From a checkpoint of a small mixture-of-experts model trained on Wikipedia: 239M tokens.
Below are experts of layer 2 (counted from 0) of a mixture-of-experts language model. Rows are named router (the router's row for the expert), gate (a neuron's input weights, with its number), up (a neuron's input weights, with its number), down (a neuron's output weights, with its number) and show model dimensions 0-191. Each number is 128 + 24 x the weight over its row's rms, rounded and kept within 0 to 255. Numbers have three digits each.
Before each expert's rows: a language model's description of what the expert responds to. This comes from a sample of Wikipedia text that the model never trained on.

# expert 13
Description: First word pieces of surnames and place names (Cra-, Pu-, Ti-, San, Chi), plus possessive apostrophes and prefixes like pre, non.
router:131130145170112105141178124116104113087110124126127099153112125120124123142117125149129106092158139151115175136083118123070107117094145124099098139116167113100071107103118147150161154142078119100141176129117129119104122106156131172071165141117094143125140181149159139129128090114130152088159145137139115119136128139100119137177149089122107114108111151136136124124101158157124131109171158190141112141143129112091142108126149106113132100134138124116157130115120110141108142078147114123127108122094103089089117136115168113099103115162105142135076136116170120142135100163087156156
gate0:133113094101106074122133145161129148146133155134110154147120109175106121142129142117120156142152132159122122117108130141099077113127131147095164114134152162131191118138108113110128122137132164125128078126131139162125134183089121106102119121136132094127111135130139122154136153149137132125110159114103119125134131136060179166138102094149153134185132190094130129152127132124141137127120117103148138127091187121120141121092147148148142141117119100143152129138123148112109145164106117114134095108118119147160097110179170136092093132134080128114139146094152081055132180131163124121
up0:133127068141138099138100128159098137123097140098143125121100141157133137107094172127152120095114136145093091129121039171150106132142113124155104085162158130124114147110178129145151124175159131133161129094117079174140142155172111104135166122103125133139089125105122121107149121163139144120142126118157079094100121131112117122165109145117159140153123104124110134137135180123161154122134133100100133132159098147107150140147147138151144105129145064137122150120085143146118099136160171156120152114134157152081127120105139109099139091141128110133156142155113116101112168128124149142
down0:139137075159121107177148111122159159146135122100093098168141138155121118106151096142124186147117099115091123157126111132159172154126104069119137117157133154150130131079157168118158156151140136136132146142133124186119142154151156118102119144125092131113138136143123113120170134115118104123122116114163098129105125174096084124134117092127139123153082094102106103147121144104144140149137158141164172082119096099113134088147113103127151107096142115123073139128135091135135116142131152142126145142123105111106149143070123100076101128110157125155125125151133118147121182087130144155

# expert 15
Description: Degree and focus words like not, only, more, also, well, same, plus single-letter pieces inside surnames and foreign names (Ve-e-Kay, A-e-by).
router:096132101100111115162120120156141145166107159119146170151125107140143095139090158117139152084145130101110113160153148146137129102134114080088148142087074117089121143145107128120115125138117126179121156134135144143128149147093112118124118151095107143162137131165156111141140101128132136085083147136113126135172124148130140141132178125105137083106138112082162108152131174131078130169157131120195116117124117122129112119098116119147063126124137118134124148132121140127125149104124144109152119128181089141143107086098141141135142153127090143119130156141104117142085168070091140085
gate0:120143128102147128136117122135076109158128114153153114190130131092114123105160147127124170085136063116133185107109152141137160094110155094167132190164124087141100145099117151132129119162107108135149164122106132106134123119175125116153117141128119127101105107106120145113081126125095171104115134135157183129118126080182099115133150110123114120154123091106112145135128102116167145158164117126106143096154100162112113115127135099130146146141127103128147067165144097120146143110134126126136103118120093145121162120115148136123087152122103090120116143130151121114102166106069131114
up0:142118130143154117110169145122128164104117132149124127162106158125097138099162120129100145137130129128145094121113123096132097121138116150139104111156105127140155179118127149117136127135127143123147074139082062117105068144182145141129107123116137147135128130147126133126155088124161134093163149147125130152129138183149119136131106100154104103147111144143065145092093112125139146075151110130106081116109104103143145138143105191173111149115101152156148144121141105114159166128113118147159114182122174134127137185133120130123105084101107113151137151130076131100118133177106118134
down0:103104106109134159148109131125112073143119118098136168126148132138118141098098160130128127132097177132139169140115128162112133135161153159123114105131178125119129132121098122096116143138145121099136108125164178101128152106109094123132158184117132086124119108132132124124140160142139128128094124104095168103120116124146137107138129103140126122107114127068141118118168132148123135121131148177084136147123113151079135101156104088099162102159125117138137131147154102146118097148115158158180149112137089124124123170096144132154139150150126189172107079118193139073084115123162129127

# expert 27
Description: Minute apostrophes in football goal lists (54'), commas between place names (Dayton, Ohio), and capitalized name parts like World, National, Maccabi, Civil.
router:133107162121101158080146152119142098130143106136061178121104116098129107160135126090127161127127125090099102096143110123127125099154083168135098137162143118128139129133141116161117140106130121126133165159113110120166133102141149156097141133129101142112119134099163150071135128097166141105135152102113101118098119123153088089127108145115117117084124131150126184132096158149139065149099164125128091139091174123138130164143107133109094131162196125107124139122138168135102104071138093140170115153115148119137137144146134144127129131092126115106129140109158159144151099106103121117
gate1:133113190100089125094109101138116111168121119129094112145128097138137150122136132104125083099146187135108117114153114118138143146134130150123137129079117113065101160116163157158112161109117143112121212106145086150133121119094106155120134095125137144072118065100144121142129162153129169109113101122125122138149167120067135122136114126129118098114100126147160121116153105142126183112114148118153134103138109138130102135116107111141127110110150127133133117145105164119189138101097134143120128080153145114092152124123142114127142140162121137116112171116162127182147145153104106144
up1:123069134130098108156173137101134120133174131120129125150110128103146105125168121144171145118124161144103104151118141111134138109154104124142139098132142110147107119129143100089128094139079155121133104129116141110135144169106121080136125067122103127144128098136100122106102167131115164124098106147120132095119115129123083183129141126071180112129151118168149108124142123115114149112198119122157113132111102116180169129138156117115124134081117081119123176112086139110136120130122139104147117124071124167191175144113145130105130106110120148118135145118167111106117132081121141135
down1:095123150122084154164083150147139199110171132140103134118130192093151108166137114128091137146090092106130111132090100105084139146126144113094135164078126115143153150109115163129123155163097113148123189145144145089135116122145128183147122150131116160130112166092133169077096086130127133138128163134116135115158123108142122145129167130129106160138150136149106110093141122156127128109096108114111140110168103131121088139138088144094157144093136131098146108137126119113128111137115156106132127132170122148109149088139130142142098096136144109163138118116108129128094092140173115104

# expert 11
Description: Colons after field labels in lists and infoboxes such as Starring:, Yearbook:, Total length:, plus table header words like Year, Best, Preceded.
router:117134117103177108113157113133126104133136158138117138119133139135157124157143149159103081167129110148158154107110168115165109117170115101111171154124138129149141149162138151133130159102082098105119116169113152146156171134105169077130083163115110100161156158157114130123106148105120109156123099127103134127112156109126125100144162150129095096107116099110108150134137099102166137118117083113147096126125123094138146076126181094110112153113140112114138171096140117116151156168110147123135122142082097123138155117090142101126149112049150113158115152125102133140114111145102099110
gate2:103136129112130133136161123154132149154105167128124130100129132132143103107114112091086126077119136112106126160150125130165143122130160095137140138147122112123116128170144147143141097120129123143168131067129114145163153132142095110104144178134150100188150128120150110098089130126118122096132132085089185115152153103126130097090137116151152123120137116106166109112095140136143118095144129132115120140138086130122130150109140090083154117111173078098108157092088125134094139163130146118139140128113147083141140092129131109104137116108100116098152185093098106154197137157163135172
up2:113094145126130118102119095150109124120086118111145131116162175122140098187086101166090149154060128158111103137103140143136158136143123145141129138123116111151138147135126143134092107135127121123156143086064149144103132134167154134103117062104116175138138174148135112125121161126121081111118160106149161114142158106102117115087169110149147146129122149090161138149113121111172118129112133101114120139106114129137088139126108116141155110107171102102094137115125103116116159186129133160157108137125116105132123119164175092139096097107134141140141145150130147142118115121146160190
down2:142128113142076115161117093107100081092142106137102094137113113102155137105132167156149109119145123137113168135111138143125128109117136149119135105088140163148099092111108144124093130149146139170090091181162116080161109077096142134145150109095109152110109131120121161171148129151140165130132130151150122138138138077206175152083128161166118123133121079132094152114110104137104118140116114157140135125134103140149119138119148155129128156168109135137127096140136150128109126146145093101117137130119150175134080080110103129135134151166131168129147109159154144129093130118106116106

# expert 12
Description: Single letters or short endings that complete names and technical words, as in Angoulvan-t, Dafy-d-d, Nien-stedt, -idae, -ensis, -burg.
router:111134086125123122112101118126118114128133125083067105188152138132116134119127090128157118126139086156100125100128086123134139149160115114111082133165131119163109123085135162125134101095132154159140110116128113148148147127135119131144125100129135111109110124120140104127174116131174182120138095105142088122132134142148126100150109121133162116092179108171141153128123139118143194107119125129076124131127140132163116149156163179139139142078138114162118114158097153148123142170101089160105118108119131150090098164142087164135120113171105125106119128114153149163108135138120194153
gate2:132108120166117086119122146120135135150097136141158120138092138156125112135146060149144123134113139059118139097129084087146082153129076145136162123142103068150120149117110123132138130150168069113101111115137146105130143143131123166130135143170121126169147151150161129090116139126111132115144122150144117105140157133138100128113148143110149061180178140140127134118129126099135130149138167128124142150140134124135093132124121132090110112113148094160123088090103130171105160117121135119128113092076115148115125150147128115124106087135140115111123121118174121181143187123149144076
up2:147097116113155130122124153120082127097138083181126125151079114153123099141126086126140132121136134124169114147155115133151131150102132108074165118095117131159063122123151110125184122138132116138121121146145094103157108119099188104113121161106121143083125148097081165110127133173137117103159113153139119108098116107103120138179103120140140119120152123136158133180150149101153145115114130157174122111158105146131155169120130118082129142144121141134169067109158114133088141136099149119142079132120085135123123131112102113105135086080117109121096116119133120128122142104136089129
down2:111132117125132165143102098190143153090131129116131132081179118108103111144109158151126104119108135168107127164133140149107154121118154133164097112167126161076165152161104115139104092100109146133114119154124104175076129102126111157145141131127138130136082088109150124151125158101110103138104141139130129158128136148147164141089159145135091143124100142116093126081113129136116085135132092120125140127157138122145125104159133090149147123134098167081083158121133125087137107147132100156107133160118140140144156080110107129152106157122152158108189119146104123109126116098112108179

# expert 1
Description: Month names in dates, often after a colon, dash or "on" in infoboxes; also given first names in name lists, like Eric, Greg.
router:172155134157115177102137154135128152120122162127106121103175106121155099166145121154148096102145153124145169136168143109088116102130136145115153115102173184177094138137189132121141104119118075159123170116152127131103063111123143076130117172143146133088092106142102085100114127120122121130152160145103167108121108175110109099126171113128144110110119119128128107136127153137153138141138138145129108146148130170108128127105107127100104152132163104107122152122112108134125138151110133100143137153116132117097137143106095183124111113128169141131127108069128171150148112150153117112
gate0:092124138141121086136098112109143173139138144124109145140097110135123143098149125132103135099081126123151103113094144119131124105078166125161132109091130153154133165155068106093129109118149143122132089126148100148127120142081140165133124131128142166128121118085115094114143102094139128113151144106120151118154118142155129100135107142109154054108127144113178131104128132104124161144131093117136168136134077134153110128162119093105124138132121160139187043134105100137149146152151149179151106124139147153110180108168116136110130093139171119108114166126099146128120126137118119147
up0:112130164135112124117109150119133133129112155109126132150099131108138130125144074110079184110122143112114139115108102122148142119095155156137157139137120132149132125151087137150139147119121105125138160145093095158140145097112148120199117128164105175109152139133145070132149158147132111126127174084118108127177124139133128138128085106118144101119046117133163167130162112147161121140121151158173134094144127121104117140137097141119166102156163186095124111092119116118158090154160179121171152141129154107149102138160101108104122132171116116108122119107107102139110126093124109125
down0:138104145173138154116121175153085127107098096156146164125178160097180124167083156126127117149104114138113143145110151112113094152148111137112109126139159108125103142138137135141084152150147138112124137131112115141150111126122075105153125140132159103122119084150118160171138131136119102127117109134138140117085132125123115106115167100089162173134154122079129139118109176133145150094112095096144089138153102167105142114120108104150096176180151108112142136135151108139104128123085150158107136131107157151091154126073096121112131137133159167122123155095158135162121116134132076117

# expert 17
Description: Prepositions and auxiliaries, mostly with, by, on, from, plus has/had/have, typically in descriptions of species, places and sports records.
router:146112110083117153132147111151126158152158101101119098126171161111116155091144160152137100125096117139123104097170141062150158149147121085146103113126150157158124114075139164156140115135132118126132122147138147125141114086132121107170111162116109128096121138120118125121125110092120129119137143131119113162146154176117120176111124144099114126134143093130126150125099166102111161124099104156146137133140100113136127151092116108131136125127095104151166190138092165139146105123075196106162137078105138185122113145114165132085120155060125143147130115121133117129142127131143140144
gate0:114125113146144107089133076136104092120108162121166107151140104133103076131108149157120150135166116111126142121197119080117133094128154121154128116125115156151146132145141119146142131128129118106106100184164085170108119129092131113127135143146116141151115100132120109130145135126167134122116120066138115199124095104092136154186131080120165128163099111136126174155109116109142150095132117115156141138103156129095129132114158177143064103097162110140135118140105100080115136136123123104137169128114145121125088149118130150136131147079148111110118146132163136114124114161158132116
up0:144163090114125151144123119107159144142120122099142101133145132130110127159106130166161114142108116134145148109153087058126139118111072093098106102106141120126170130089127124118146111118137143117139122138177129117117129103137158136124132093109112128142142152110134119102171125086134173129149138135136061155116150126099135124152125099113153124167179125111147131167139182150086120105118098107154104110136105100145106139128075173111128097177194104124101161124124136134167100126146121108116147172106155104156167069114150154124158110114137161123139102119132115120146142155136127111
down0:162137135130166105127118153117127148162178148113134054138119107141145155121114146146193149104115119145143100128126150159123151139134133132115108133129144137116133114135096173134126128123147155161133131134127153145103141157157148117139120121090110148119108164145131122122132074111101146107112112162090148119083162126094120152117141125157112103085163094087134129164160134116107150099135124153126130111160133092173114165097096121111147134136137109126110141091131131103146101118146110134062115143138135099073103122058151153141154131170155148114146163077111118171133117091113099165

# expert 8
Description: Middle syllables of non-English personal and place names, such as Maha-wan, Ya-sser, Rafi-que, plus Thai script and minute signs in coordinates.
router:104135151125113124090094160096141108112081123090170126110132122179125162110126113100151137118152097168094141135114157143132112153126120079148128137120137130109120163146158112107138114088120133161084168123125129123165124138123147102114150134149104119113159090113124107099169092116206109111147090127099133130107135141098121125139118107115089147118138133156130108158118098169096167115101091116178193132136136156163139131135136147178113126100163120096143128125108155169123130100086120119136110166133129139134071123105129131140148160146147106110078155113102131140128103148102111103
gate0:115154161121107146117125083115155128164124139112147128114126155116117106099131149099143095104112169134119148160136137111132133093115129126127121119102090118090134120129163142110120138101158158136150143138161111144132145117141135106159091117119123144150106166091149129119140111071134136108139151120097152127174150173076155107124091100167132125111152134086108110079170132157083155106125105158129100147133123116084134127107161099161168116116167094149168154085101144151139104119144114093141206137115114108165087158106136126074133112130146155161100142165134130128119135135098104130
up0:082143082156149111148164108119145101112145085153113129149112123083118155143142153163128106122090133128141165173144117120103120164127163140108145175134131118177137143142102105092164141137150114140162107110122150180143085095174154139099139149150119100094113112160117130106071151111128157126118182101153116114108141153132138155154137125132129162155101149125137134094107137115113097114103120158123088134092148123148092134132154105089179093147109136113104106169104156086114099124131136108132163142150154112192136137141145138147143091150104115164134142129122133124107157141113145134
down0:147153148141116090147118124158123093156107110101095101125136144109088078119090165126172114097141126097130097167160119136090143122115152114178132131086085148106111107114124154097141150126142100122167124162103106170161144080141127139137154150100134094154121109078133090120119106106125140145097158125158138144162152147043152119102141130128114131125139131106136138120147152127098157103111121117132153124153143160131105180126135071127155089145127112137102098124120144140119105126141124113134116189124115101139110123139146100101146146163162115151158129159171134118132152144084128147